{"n_layer": 14, "d_model": 160, "n_experts": 32, "experts_per_token": 1, "d_expert": 160, "d_shared_expert": 0, "activation": "squared_silu", "moe_layers": [2, 3, 4, 5, 6, 7, 8, 9, 10, 11, 12, 13], "router_score": "softmax", "normalize_top_k": false, "routed_scale": 1.0, "balance_loss": 0.000403, "balance_bias": true, "router_z_loss": 0.001, "init_std_router": 0.01, "lr_router": 0.000851, "vocab_size": 11277, "norm": "rmsnorm", "norm_eps": 1e-06, "tie_embeddings": false, "optimizer": "adamw", "lr": 0.00321, "beta1": 0.9, "beta2": 0.99, "grad_clip": 2.0, "batch_tokens": 32768, "seq_len": 1024, "train_tokens": 241100000, "steps": 7358, "dataset": "wikipedia_en"}
Below are experts of layer 10 (counted from 0) of a mixture-of-experts language model. Rows are named router (the router's row for the expert), up (a neuron's input weights, with its number) and show model dimensions 0-159. Each number is 128 + 32 x the weight over its row's rms, rounded and kept within 0 to 255.
Before each expert's rows: a language model's description of what the expert responds to. This comes from a sample of Wikipedia text that the model never trained on.

# expert 26
Description: First piece of a split lowercase word, usually a verb stem in plot text, e.g. s(neaks), qu(it), esc(aped), expl(ores).
router [107 143 123  70 170 173 137  91  96 170 118 170 142  96 169  80  88 111 148 117 180  80 104 176 106 179 187 156  46  84 158  91 112 176 107  99 173 181 124  99 112 123  96 181 124  96  90 109 111  85 158 104 167 122 108 120  82 167 126 122 142  97 155 134 118 140 104  96 158 175  83  99 123 171 118 164 152 130 143 114 118  81 100 110 150 123  98 142 100 113 107 127 182 114 175 100 130 154 124 118 150 143 143 124 117 142  72 121  94 102 125 100  96  83 131 125 163 102 145 130 130 158 189 135 167  95 170  80  83 151 119 149 143 128 179  89  81 146  67 121 141 111  99  81 101 173 124  77 138  84  50 171 133 115 158 105 177 110  88  97]
up2 [100 145 124  79 126 175 148 111 133 159 120 126 129  66 152  87 111 135 188 140 121  67 117 154 129 178 153 140  92 105 147 126 119 129 145 136 152 120 109  84 120 150 100 116  94 120 108 133 108  74 142  48  61 141  39 168 121 118 130 165 150 166 136 102 101  87  92 190 215 216 137  99  67 130 127 108 141 109 133 103  61 116 138 177 115 109 144 157 145 138 128 114 130 125 145  73 112 161 144  69 130 195 114 101 100 129 154 116  97 103 130 170  86 154 160 140 109  89 134 126 114 122 110 140 107  86 165 150 145 143 116  94 151 116 147  73 116 141 133 174 120 112  73  80 100 116  66 162 177 181 121  92 112 150 107 131 202 145 132 113]
up3 [101 132 112 162 166 152  93  98 142 140 114  89 143  99 130 140 115 127 157 125  97 121 121 110 138  51 150 138 122  98 125  81 149 135 175 162 127 161 100 138 148 189 151  90 104  89  80  99 135 160 160  94 122  88 108 164  69 139 169 165 123 123 163 113 124  97 143 106 199 154 113 138 150 122 144 140 170 110  80  81  58  82 131 121 112 163 162 145 159  63 144 154 142 158 171 124 137  93 158  92 122 123 110  81 137 106 126 135 131  83  80 133  63  67 174 150 131  99 144 121  33 139 169 110 188 134  73 115 176 126 122 141 147 118 101  91 125 137 108 116 137  92 168  85  65  82  87 112  97 121  99 179 154 122  82 175 140  93  63  93]
up4 [110 131 133  83 178 205 110 115  96 128 113 133 140 118 168  98 122  81 164  63 127 103 102 159 145 129 151 132 123  78 152 149 106  72 171  56 112 111 115 114 154 121  99 145 130 150 187 147  76 176  93 122  93  82  70 115 183 136 156 145 144 154 136 130 125 140  96 172 132 127 123  90  44 177 129 128 173 100 174  42 121 145 104 148 186 116 123 105 178 151 168 162 130  94 126 137 100 113 166 105 137 150 106 155 105 180 152 142  92 124  92 137 117 144 165  88 163 134 135 180 126 143 116 120 136 103 171 137 145 148 153 104 166 171 163 135  56 152 130 169 144 121 109 107 129 176  88  89 147 174 104  97 124 159 190 143 200 115 122  78]
up5 [103 149  63  79 116 255 149 127  64 131  86 154 148  84 153  87 130 135 161 111 155  64  96 144 158 153 186 161  78  79 155 116 117 145 147 114 129 145 102  86 131 141 104 110 143 148 131 142 123 126 164 113 106 108  78 131 128 118 147 131 144  96 118 107 108 152 150 129 154 135 136 148  84 180 111 129 116 113 149  77  72  91 132 143 201 142 103  98 175 204 160 177 148 128 109 133 123 155  78 164 141 154 119 129 111 149 125 159  90 124  70 141  97 114 161 108 125 163 125 118  77 120 145 140 135 100 160  90 129 115 108 148 140 168 171  60  76  99 162 169 128 110 133 132  77 191 134 107 148 126  72 130 135 139 121 126 151  68 126  94]
up6 [ 96 149  70  74 117 247 174 122  74 135  96 159 129  90 151  92  97 122 148  97 143  69 117 144 126 138 175 164  73  75 162  79 120 129 153 125 143 144 115  71 131 168 104 109 123 126  95 125  94 149 142 108 110 115  64 140 110 151 152 133 152 118 126  77  75 142 114 142 159 113 155 161  95 138  95 115 127 126  99  62  73 121 118 132 179 136  68 119 162 203 146 154 140 127 104  97 120 155  87 149 145 140 103 127  88 146 120 147 100 147  78 134  54 110 139 122 103 171 109 109 108 121 137 133 130 118 133 118 122 158 107 117 143 197 173  75  83 105 156 170  90 104 111 125  71 193 119 110 168 134  98 118 127 149 120 121 162  86 186  76]
up7 [100 137 141  92 146 146  95 127 131 116 129 103 126 115 164 113 105 118 167 132 168  86  90 161  81 153 132 129 127 131 175 154 145  97  94 133 129 100 147  90 131 144 182 119 161 207 151 105 117 119 114 112  83 132 108 191 156 175 128 221 161 176 134 118 133 130  93 222 160  75  97 129  80 125 111 134 161  60 149 103 105 181 115 130 142 119  94 149 106 155 153 139  94 117 154 116 103 112 119 107 159 175  94 103  78  80 182 122 108 126 129  82 135 203 153 125 186 136 143 128 145 156 166 209 153  82 175 118 142 142 129  97 175 102 125 112 153 130 141 173 173 142 109 151 138 136  93 156 135 136 162 123  44 171 177 122 146 158 172 169]
up8 [119 150 150 119 110 126 106 144 162 165 142 142 139 118 144 155 115 158 118 124 169  79 125 134  34 215 149 127 135 104 129 132 148 202  81 182 149 163 160 140 136 155  90 146 146 182 130 145 101  62 118 125 169  97 153 165 140 204 114 162 189 131 138 130 116 176  96 135  95  95 110  79 110  92 120  94  90 140 105 170 117 178 122  87 120  84 116 110  38 116 123 170 160  94 192 106 164 130 107 148 126 145 147 155 123  97 114 103 135 131 173 102 136 155 112 162 116 133 147 143 159 209 145 142  91 117 165 124 122 153 135  81  96 188 133 121 192 149  92 134  79 170 115 100 136 123  90  76 148 104 135 134  63 134 149 114 110  84 165 153]
up9 [108 139 103  79 114 255 130 141  78 162  90 164 131 105 141  75  94 101 147 100 145  33  90 146 134 133 159 158  90  47 163  99 101 102 179 116 121 139 123  98 117 153 126 140 120 125 117 126 117 120 145 113  73 129  75 123 114 134 152 144 136 109 127  83  85 130 139 135 183 135 138 163  86 144  94 120 118 122 139  70  78 113 109 146 173 116  96 112 132 214 151 155 135 116 105 122 121 152 106 138 147 139 100 102 107 157 114 161 117 125  59 125  68 129 142 106 107 136  94 117 135 142 141 151 130 113 160 120 102 142 102 121 155 174 184  80  86 121 177 177  89 112  91 115  73 183 133  85 161 123  74 130 126 142  98 125 183  85 154  70]
up10 [119 127 113 115 127 107  73 157  79 102 150 154 128 127 132 171 136  62 143 107 101 149 129 166 122 128 116 118  92 136 154 148 170  84 133  86 102 173 138 112 108 127 207 139 166 184 126 114 133  99  97  55 135 113 133 120 107 197 117 175 145 164 180 104 144 147  96 138 129 129 101 158 155  97  72  77 171 109 196  79 152 113 149  85 109 150  95 157  89 113 168 182  64  84 176 118 113 110 122 123 110 143 126 112  88  85 143  98 156  95  98 118 147 109 137  31 109 150 129 178 146 155 163 110 130 117 129 161 132 178 130  61 133 127  54 106 141 135 134 112 174  77 150 168 152 141 111 177 112 158 173 188 116 142 149 125 172 100  91 143]
up11 [105 167  67  83  98 235 171 132 107 136 110 169 139  81 149  80 129 135 157 134 127  69 110 146 132 139 193 158  99  73 146 117 112 148 137 139 117 194 139 134 112 165 103 141 134 143 131 157 122 133 181 141  82 138  84 124 125  96 139 134 154 116 140 116  85 159 149 147 143 147 169 141  68 186 113 109 117 105 140  81  72  95 121 141 210 120 120 114 141 201 162 137 133 144 114  87 151 157  70 166 138 160 111 139 121 141 122 155  85 141  77 143 124 134 152 141  90 148  80 164  78 117 165 143 139 100 160 117 130 146 116 117 115 183 194  60 115 105 186 175 105 135 104 126  89 192 118 119 147 103  75 129 134 136 131 107 157  72  97  75]
up12 [ 91 181  80  88 113 158 108  87  83 155 128 108 167  54 173 102  94 126 177 113 141  59  84 161 122 194 168 119 126 114 141 136 146 112 142 147 158 166 116 154 142 192 157 121  75 121 143 136 143  67 143  58 138 101 149 190 103 135 155 142 145  92 117 108  81 131 131 198 179 119 119  95  74 166 114 109 129  74 131 134  59 151 113 133 192 123 123 174 104 152 170 129 139 115 149 141 162 169 141  85 130 145  99 102 104  65 137 129  92  67  97 132 108  83 139  80 100 137  53 129  82 125 155 160 159  93 115 146 113 152 111 112 111 158 146  86 131 172 162 140 140 107  93  87 125 112 116 125 191 127 108 115 115 156 128 130 165  85 153 145]
up13 [120 130 137 131 136 168 105 162 193 166 139 120 125 144 159 112 106 153 132 138 170  47  64 120  72 100 116 127 214 113 115  92 172 129 144 180 169 170 156 160 132 157 152 108 111 172 119 112 150 144 138 143  96 116  99 188 110 116 161 200 202  99 144 180  99 149  75 144 150 107 132 102 150 133 123  94 102  38  88 129  54  86 118 132 113 114 143 134 101 138 149 151 118  80 178 168 176 117 145  92 136 125 113 119 124  85 147 174 149  75 161 126  96 138  91 156 174  91  78  94 120 137  97 163 162 106 128 178 139 118 145 120 125 109  87 113 194 121 115 147 106 110 124 114 152 125 115 122 160 113 132  73 115 136  82 116 174  53 137 114]
up14 [109 126 126 117  95 141 102 137  94 137  93  89 171 105 202 166 152 143 131  65 143 107 102 143  94 146 171 129 160  88 128  54 106 146 144 146 105 100 119 127 122 131 179  62 171 177 154 121  85 131 121  86 109 111 106 152 114 213 161 167 111 134 133  37 187 149 111  96 120  55 157 103 136  72 122 137 139  81 107 103 185 171 153 107 117 107  88 155 168 162 152 196 118  91  99 145  99 155 123 135 147 153 122 146  86 114 149 105 150 109  98 124  56 122 133 100 176 116 154 154 178 157 140 150 128 130  99 117 163 105  83 142 178 127 149 155 103  69 129 154 146 163 161 142 127 138 113 177 149  98 188 140 116 149 167 133  73 156 153 159]

# expert 29
Description: Words in section headings and infobox field labels, e.g. == Cast ==, == Biography ==, Genre:, Length:, Coordinates, See also.
router [ 92 197 104  92 148 139 129  59  84 154 120 144 151 104 167  84  86  63 153 125 172  40  84 172 108 159 177 164  77  60 156 124 130 171 107 115 148 131 102 108 121 126 132 137 163 103 138 132 127 132 153 111 133  82 124 166  91 165 165 138 152  99 150 112  97 139 113 149 159 119 109  91  96 179  98 167 175 114 134 127  76  99 103 104 162 121 121 143 145 168 143 169 142 106 124  88 124 149  89 125 141 146  67 109 119 147 109 197  88 110 102 113  80  73 154 147 165 123 108 177 124 151 178 154 176  69 171  64  69 162 103 129 130 158 165 123  96 153  79 132 159 113 102 123  89 145 116 138 158  91  82 156  91 131 155 115 172 134  95 103]
up2 [117 137 170 107 143 143 148 134 157 160 109 119 160 115 162  13 142 127 139  99 204 163 129 171  97 149 146 139  64 116 132 112  83 124  32  92 143 176 135 105  67 129 134 193 156  97  86  96  99 108 108 131 115 177 114 153 113 194 178 184 149 106 137 110 112 148 143  52 134 123 113  93 162 107 133 152 118 145 166 110 195  83 130  71 142 116 116 126  86  72 169 124 169  82 137 107  92 119 127 115 161 158 150 108  76 191 136 142 114 138 101  88 121 117 129 123 172 161 149 109 121 134 126 127  93 106 176 108 113 116 132 124 132 100 180  68 132  90 138 141 193 109 112 103 149 133 105 126 131 118 105 162 125 168 156 137 180 114 111 170]
up3 [ 76 208 102 153 131 100 141  69 140 166 110 117 132 147 118 114 116 138 134 160  86 130 154 125 145 150 158 129 138 170 126  46 141 173  47 142 177 177 142 120 126 101 141 132 157 158 151  81 110  98 164 160 129 172 108 116  96 156 167 188 149 209 200  68 125 157 164  57 131 163 151 125 131  91 178  77 108 150 188 131 144 205 126  98 119 144 128 151 119  85  78  97 148 127  80 110 109 189 130  88 134 127 124 120 107 157 131 160  93 109  99 158 159 143 138 148 126 148 146 155 140 129 156 108 179 125  99 143 120 189 160  92 119 123 169  89 112 116 140  91 110 135  80 104  57 162 182 101 116 118 103  91 105 133 141 123 137 143 114 104]
up4 [130 136 153 107 195 171 134 133 173 139 124 176 164  93 176 109 127 123 176  91 175 124 129 173 110 153 144 137 127 105 131  88  66 116  76  48 154 160 154  67 119 193  97 147 108 126 109 105  94  99 121 114 155  99 121 160  86 153 184 151 119 117 141 110 179 151 134 114 189 150 159  96 173 109 139 172 155 119 174 127 163  87 125  89 126 120 103 179 117 122 131 160 161 128 191 114  99 124 166  42 167 145 141 141 117 109 128  71 133 118 122 142 117 123 135  80 189  82 127  92 131 164 146 102 109 107 150 130 118 146 108 179 213 129 150  85  68 101 137 119 171  62 125  80 151 122 127 112 150  87 129 148 138 164 140  55 146 117 127 147]
up5 [133 167 131  89 142 216 126 135 163 160  81 106 165  91 180  46 124 136 140  81 136 156 110 147 166 142 166 114 118 144 131  81  46 116  94 108 155 162 146 106  84 154  84 149  78  99 109 121 139  66 126 106 149 114 124 119 111 103 132 174 119 110 163  92 141 124 117  91 167 133 150 100 140 125 143 198 154  80 147  98 145 124 171  55 103 148 112 174 109 119 126 111 138 117 152 119  76 116 140  64 155 143 162  99  90 171 118  92 122  69 109 125  80  76 162 120 140  82 131  98 145 169 110 120  82 112 151 147  99 136 128 102 157 110 182  87  78 122 130 131  89  72 136  57 144 134 135  82 148  99 150 130 190 133 145  74 127  71 121 145]
up6 [132 168 101  95 154 168 127 116 127 124 121 233 122 116 131 118  95 121 151  74 195  84 128 150 112 160 160 130 106  94 154 108  35 208 118 152 171 136 118  92 160 163  97 165 168 113 125 126 134 134 105 123 153  87  78 102 100 109 157 138 124 121 109 137 139 177 126 116 104 145 161 105  85 160  94 151 135 109 133 118  92 111 183 100 103 157 109 181 173 224 123 106 175 156 137  80 112 166 134  89 150 142 104  86 131 106 108 152 110  81 140 117 147 107 204  92 161 122 124 133 136 106 158 121 131 124 100 109 126 177  93 109 152 180 109 103  95 158 116  75  94 127 128 113 120 156 105  68 196  69 138 161 130 112 136  62 126  89 108 152]
up7 [122 139  87  88 155 186  93 147 132 138 114 190 145  74 165  75 110 124 142  76 176 131 107 158  98 145 130 127 112  68 145  91 102 135 130  93 109  86  36 122 121 170  73 172 152  95 116 106 117 141 122 104 217  90 126  86 120 126 178 134 120 120 114 149 106 149 136 120 113 152 112  49 110 145 105 153 124 127  96 120  89 103 109 118 114 115 125 102 133  94 116 147 188 109  98 127 138 162 175 121 163 219 114 100 140 132 101 146  66 119  88 156 147  72 116 105 177  98 118 133 144  82 148 107 165 107 112 115 158 150 188 159 136 133  96 103  87 149 111 112 120 167 108 134 142 134  55  57 179 121 108 154 159 170 116 114 127  85  61 113]
up8 [126 140 144  87 143 154 129 119 221 151 109 114 138 101 142  15 154 125 114 112 142 169 142 169 131 157 133 113 111 135 130 109  72 127 111  78 136 164 123 137 109 138 117 164 100  76  87  75  86  81 123 140 151 155 107  83 137 135 117 133 122  51 147 113 105 139 139  88 115 126 136 116 144 129  87 117 120 196 146  97 199 146 136  81 103 107 146 158 121  35  93  59 132 108 125 123  82 123  81 106 141 179 135  84 110 172 119 115 126  99 137  94 148  96 148 123  97  82 141  82 134 189 139 143 123 139 100 139 122 113 165 184 135 109 165  90  99  98 147 154 133  68 140  63 147 152 116  99 134 136 123 170 139 134 183  80  72  58 116 138]
up9 [169 141 169 126 167 140 111 183 146 137 137 125 135 160 143 121 138  94 118 112 149 135 122 135 164  94 111 102 110 103 131 148  48  69 139  45 203 139 163 137 149 161  94 138 101 117 111 161 160 102 112 134 125 140 133 157 170 135 127 145 125  55 172 147 178 112  84 160 160 170  84 138 124 105 112 186 167 162 154  94 125 153 105 111 125 187 146 149 108 117 151 156 126 161 173 154 134  70 147  61 125 112 141 164 131 173 125 115 143  48 163  87  84  63 151 165  93 109 127 122 154 173 132 106  93 142 152 187 157 130 134  96 130  91 171 127 113 205 129 125  55  75  87 114 149  81 163 118 133 134 113 124 130 129 183 105 136 127  84 182]
up10 [111 123 118  98 156 189 129 113 153 132 140 166 143  33 143  94 100 139 202 103 199  92 110 167  84 164 164 150 120  76 172 114 107 158  77 110 102 158  87  72 125 163 108 133 170 126  99 106 105 105 122  85 190 121 129 115 115 179 143 156 124 146  95 128 123 187 110 118 113 161  60 125 108 130 124 161 160 106 173 111 141 119 149 122 120  78 102 150 123 128 146 127 136 124 181  64 110 139 128  89 130 168 121  88 116 119  95 120  91 165  81 130 120 145 135  94 114 118 128 119  70 115 192 136 159 103 180 102 121 147 110 185 150 150 125  58 157 109 171 112 182 117 136 149  88 142  42  99  98  91 118 195 112 164 148  87 153 110 106 102]
up11 [141  94 110 121 135 144 118 122 128 143 113 170 121  73 136 136 117 119 120 124 156 163 136 119  91 140 135 128 140 139 114  77 128 242 138 153  88 133 139 118 100 151 162  78 168 128 137 144 142 118 132 171 143 109 131  89  95 134  87 185 122 170 127 155  85 126 177  81 146  88 189  77 112 140 138 163 130  81 132 137 132 116 162  66  53  60  46 141 121 113  99 107 125 105 121  77 105 178 168 168 136  98 131  59 122 167 102 134 143 130 108 136 100 134 160 110 124  31  86 143 119 101 106 124 112 136  64 155 120 167 141 108 110 137 160 136 171 103  66  69 110  78 131 109 154 166 132  78 125  71 127 174  97  93 142 147 113  66 128 138]
up12 [107 176  66 132 111 104 161 135 134 172 131 120 138 142 123  89 102 166 114 151 179  89 102 137 163 118 123  88 110 160 107  56 205 149  64 117 150 111  66 135 142 155  70 107 117  87 120  84 160 143 146 151 188  88 172 175 129 127 168 167 156 177 126 125 120 158 208  94 116 111 137 165 159 113 165  81  99  88 194 134 162 120 106 161 127 109 126 131  92 173 116 140 103 126 103 137 101 145  62 128 150  90 163 127 126 103 130 139 132 116 130 180 141 180 117 118 182 124  98 129 108  90 156 125 118 132 130  63  84 104 141 135 223 138 110  79 159  61 180 136 141 156 144  80  65 138 133 154 114 125 137 125 121 157 119  92  83 118 105 118]
up13 [167  78 139 133 109 160 115 108 140 109 126 132 125 157 140 117 120 113 138 156 132 120  87 140 116 149 138 147 103 115 151 142 123  69 145 134 123 115  99 104  65 137 155  90  69 136 110 120 146  88 155 101  89 174 138 139 120 111 163 144  65  62  86 110  78 162 175 108 158 146 126 109 116 152 144 146 122 135 182 142 111 126  58 184 134 128 173 166  83 125 111 138 132 106 209 117 154  96 125 110 164 103  77 122 133 163 142 156 127  59  92  67  92 124  90 126 144 108  93 136 145  96 112 154 102 116 242 111 118 180 133 170  99 139 120  91 136 151 148 193 102 168  89 167  64 101 209 139 107 116  91 121  66 169 143 145 150 145 189 119]
up14 [134 144 124 113 120 118 130 169 154 138 109 110 162  72 166 132 146 121 136 131 118 114 118 145 170 186 167 128 156 103 120 123 148  97 160 127 118  82  95 129 138 127 127 145 154 120  95 120  69 114 149 130 162 112 127  93 121 188 145  89 127 203 187 111 116 138 145 139 123 129 162  45  96 144 100 116 166 171 112 112 190 152 166 159 100  72 197 148 170 132  99  59 109 109 119 121  88 152 144 128 111 201 139  90 111 121  98 121  72 113  46 136 180 127 131 127 115 127 164 154 169 140 147  61  93  64 128 145  94  79 169 136 176 123 135 125 136 146 113  95 189 138 126  99 127 187 135  96 154 154 175 200  80 144 101 174 130 113 132  54]

# expert 28
Description: Content words right after the or a, such as superlatives, ordinals and position words, e.g. first, largest, left, central, average.
router [ 94 150  93  65 160 200 128  86  97 139 110 175 139 117 146  86 111 121 155 104 184  56 132 160 102 135 167 160  60  70 169  92  90 199 112  78 108 152 108  75  91 158 119 137 160 124 137 117  79 116 145  99 130 121  78 132 100 149 132 136 155 125 172 113 116 152 115 100 149 126 115 106  54 149  89 105 144 104 154  79 118 115 128 107 180 118 133 153 119 165 140 152 177 157 170  87 106 140 133 115 172 159  99 129  80 115 115 136 109 131 105  99 106 127 154 100 125 107 102 195 115 139 158 114 163  97 164  98 121 155  85 125 144 148 171  76  51 127  77 132 165 125 124 125  80 164 157  87 161 103  71 189 117 132 141  85 153 100  78  83]
up2 [112 135 124  93 123 197  96  85  96 158 106 213 150  74 154  64  95 156 148 147  91 100 109 145 120 181 172 169 129  83 130  95 112 109 143 152 169  97 109 134 148 135  74 133 123 145  98 128 127  93 191  73 158  91 107 131 136 148 145 129 137  94 102 138  93 106  77 175 159 169  88 115 110 126 135 162 130 100 108 164  44 120 108 102 140 106  98 159 121 172 134 142 147 116 146 107  86 165 175  70  89 137 125 108  81 158 136 137  78  76 146 116 123 162 153 124 165 123  88 100 111 123 123 183 125  98 118  98 101 116 158 124 159 172  66  76  65 188 120 107 120  55  81 133  96 128 118  97 121 128 147  50 109 139 162 140 154 102 133 144]
up3 [ 88 142 112 105 135 111 121 110 181 139 111 147 139  82 167 135  97 132 187 101 167 125  86 185 121 133 162 141 175 121 151 117 141 131  93 129 136 139 128 142 140 168 169 145 157 110  79  46  70 104  99  86 143 123  99 173 141 153 181 196 127 157 124  88 121 123  59 109 159 129  38 118 156 138 120 146 197 100 171 136 108 153 132 110 146  95  96  94 141  99 153 129 149  97 161 121 132 147 155  60 177 125 106  89  87 179 101 116  86  80 109 109 170 133 122 120 155 133 116 113 180 199 212 173 169  89 120  82 110 139 101  99 166 176 140  61 138 156 140 181 121 118 125 102 115  98 123 127 149 116 121 150 114 194 150 140 141 140 110 144]
up4 [ 92 100  62 128 187 137 148 128 149 121 130  81 128  96 130 128 140  98 120 134 175 125 152 138 164 101 147 126 119 122 144  91  72 149  71 130 131 140 140 153 161  75 102 203  77 120 119 130 119  91 115  99 212 113 129 110 102 149  91 104 112  18 188 159 190 161 148  66 169 132  84  86 137 101 159 105 111 163 110 127 196 177  54 123  86 135 145 131 144 106 172 173 126 123 107  89 166 106 112 110 125 157 103 148 144 125 126 131 117 149 119 160 168 112 175 119 133 121  70 189 175 120 101 148  87 129 156 108 171 126 148 126 156 129 112 142  93 101 138  89 201 137 130 122 184 110 135 145 134 111 127 204 143 136 153  85 119 138 142 164]
up5 [150 102 156 101 110 212 166 102  84 126 135 171 109 148 123  90 138  96 115 109  73 133 111 118 177 117 140 120 137 113 114 172 131  63 148 103 158  82 161  81  67 163 122 117 113 126 188 128  75 144 114 162 107 147 104  80 159  87 115  87 126 141  86 114 110 145 158 137 129  57 188  75  61 112 110 144 128 122 135  22 158 103 152 121 140 159  68  83 158 143 149 120 137 139  98 117 112 109 133 156 206 144 113 145 114 142 130 119 129 145  96 101 122 138 126 133 140 147  93 142  89  79 157 133 116 140 182 133 113 129 130 135 130  87 216  76 102 113 126 182  72 122 125 122 185 165 111 126 192  96 110  83 115  96 160  82 165 140 141 116]
up6 [149 111 157 120 125 188 200 124 139 117 146 179 116 144 110 116 136 218 130 144  81 109 146 115 148 195 170 147 117 100 119 139 193 131 145 136 155 127 178 110 168 152 160 179  84  98 163 143 120 120 167 128 217 129 118  81  97  85 137  80  53 144 136 139 151 149 108  88 120 100 127 143 128 127  84 130 131 149 147 129 134 174 117 195 108 123 129 121 134  98 118 120 182 184 161 126 171 155 118 122 131 169 186 132 174 109  44 109 132 165 170 138 146 127 128 136  89 126 108 158 156 125 145 133 146 139 153  49 123 142 124 165 137 122 187  55 126 105  68 120  66  66 132 121 109 158 124  93  81 112  85 142 174 104 145 153 124 113 133 130]
up7 [128 158 117  79 122 195 139 132  90 162  99 142 159  87 167 110  96 110 169 120 181 104  85 164 119 124 142 172 159 113 144 106 120 154 107 153 181  95 154 144 146 146 141 125 102 113 124 143 103 151 155 103 195 143 124 144 118 156 240 201 152  95 129 123  78 140  87 124 155 116 108 110 187 136  85 170 122 124 117 149  79 126 105  91 157 134  76 130 121  91 187 150 157  83 144 131 174 157 129 104 139 108 123 122 177 104 106 122 106  66 107 159  73  50 114 112 205 106 129 111 152  97 154 155 198 109 100  71 103 127 157 114 139 157  92 100 151 134 172 160 110  97 148 145 111 121 102 105 150 173  82 172 154 168 114 128 165  79 106 151]
up8 [116 124 104 100 127 154 126  88  99 159 108 168 138 109 152 135 105  68 146 116 170  79 119 181 116 159 160 187  83  82 137 150 144  84  82 102 159 160 165  92 109 176 122 145 124 129  84  92  95  96 174 131 197 138 101 159  88 164 129 137 160 105 112 118 123 107  92 117 159 133 121 101 181 171 131 175 137 144  96 171 145  94  98 100 125 142  65 133 157 172 151 159 114  61 127  60 123 116 147 122 109  86  98 146 122 157 123 111 101 137 183  99  82 156 120 163 221 131 103 105 127 132 128 193 121 104 171 100  64 172 199 172 109 140 127 110 114 185 135 128 131 150  96 172  79 108  98 110 114 122  81 158 104 161 167 170 157 166 143 146]
up9 [169 127 171 132 125 118 100 137  99 136 138  57 137 113 134  91 148 111 111 118 152 116  84 108 129 153 138 110  81  74 123 183 125 118 166 114 118 120 110 191 187 106 117 199 179 103 138 147 147 134  73 116 139 104 143 102 134 102 179  87 123  90 181  87 162 129 133 135 176 153 103 122 104  98 125  87 176 175 107  77 145 191  88 190 163 135 136 143  72  88 111 133 118 152 113 191 158  86  99  60 111 144  98 148 166 129  84 148 123 140 163 127 130  71 107 152  77 119 108 156 147  89 188 145 150 132 157 195 110 128 103 122 101  80 208 159 150 169 107 122  99  91 123 158 147  92 118 171 178 156  69 117 121 121 158 109 136 171 107 113]
up10 [135 153 142 122 112 165 126 163  77 169 151 112 142 128 137  69 123 136 131  86 184  52 139 118  79 149 119 145 177 107 133  92  99 175 119 140 112 126 115 141 134 206  82  90 184 137 114 146 194 118 154 189 154 141 150 125 136 137 155 106 127  71 180 134 109 178 152 118  87 124 144 143  76 167  63 208  99 114 147  84 155 157 112  64 168  66 169 140  61 184 116 170 158 142 128 128 139 117 137 147 138 125 137 156 150 121 104 147 123 137  96  87 121 135 122 172 142 167 141 167 109  65 122 115 209 123 161 103 111 165 133 108 128 175 128 129 101  97 145 132 116 153 154 164  93 111 133 122 151  98  74 207 117 156 169 136 100 105 111 153]
up11 [145 113  76 127 122 128 131 140 116 103 130 186 132  92 124 123 133 109 121 176 117 148 136 138 107 122 173 127  67  52 141 177 117 110 115  87 140  80 143  81 125 154 121  95  95 160  99 132 122 170  54 102 172  55 155 192 155 136 128 107 169 137 192 155 152 156 101 148 128 145 111 114 140 164 104 146 154 142 115 193 126 126  82 181 138 149 114 106 129 152 174 185 136 133 170 103 113  41  96 125  49 130 131 177 159 116 159 101 114 131 167 168 161 122 137 159 105 169 108 135 177 122 170 125  84 122 186  98 116  96 121 128 163 178 135 114  94  92 160 150  93 133 110 128  83 117 166 163 140 132 152 109  83 104 170 158 145  65  60 170]
up12 [ 98 143  78 125 140 133 110  87 106 172 117 133 178  54 115 112 110 177 138 157 119  85 151 108  92 165 164 149 143 112 129  96 114 118 152 163 116 188 149 134 145 125 146 135  58 145 118 124 149 119 173 121 104  78  74 132 107 176 143  96 194 130 158 159  97 135 146 129 162 101 128 119 115 113  90 125 104  69 162 102 100 112 103 123 100 171 107 177 135 162 130  88 116 141 212 144 103 182 157 126 165 114 108 125 127 182 121 128 119 144 100  81  97 142 156  86 166 140  58 106 105  87 131 153 128 123 110  48  87 148 186 149 157 156  95 127 170 170 151  77 156 101 140 175  94 120 162  62 105 175 178 129 107 125 116 179 173  59 155 133]
up13 [ 84 109  86 114 125 186 150 137 110 154  95 158 124 176 117 178 130 126 117 158 127 121 108 108 129 148 123 114  89 125 130  89 102 120 149 108 111  97 106  53 160  99 180 127 182 166 134 138  86 167  99 103 168 129  85 205 144  99 122 111 135 133  86  65 163 136 133  82 111 108 125 154 114 167 150  82 108 142 127  92 143 103 173  96 151 126 124  95 159 116 177 117 141 120 130  78 117 157 125 176  74 169 113 175 134 162 168 147 129 164  76 201 126 115 101  79 117 127 157 172  89  50 178 142 149 124  99  41 153 132 138 160 122 145  83 115 120 110 129  88 169 123 173 165 117 164 142  97 101 189 208 165 148 147  73 138 116 112 113 100]
up14 [ 98 133 143 107 146 169 123 120 143 123 117 137 165  26 192  85 123 105 161  59 188 149 114 162  76 137 181 175 136 102 154 152 108 106 115  83 178 168  96  68 188 131 116 152 155 105  90 129 115  69 127  77 235 102 121 135 113 145 131 169 176  68 154 126 153 136 110 118 172 225  82  88 124 133 116 147 156 105  86 116 146 127 126  98 131 135 106 147 108 104 158 151 130  84 175 106 103 129  98  78 102 131  82 119 112 130 128 105 124  89 133 161 128 114 165 159 154  76  72 153 124 140 134 193 159 133 137 126 131 147 170 109 171 132  99 135 153 133 133 128 170  99 110 136 132 140  82 151 141 105 127 168 115 147 181 129 161 134 166 141]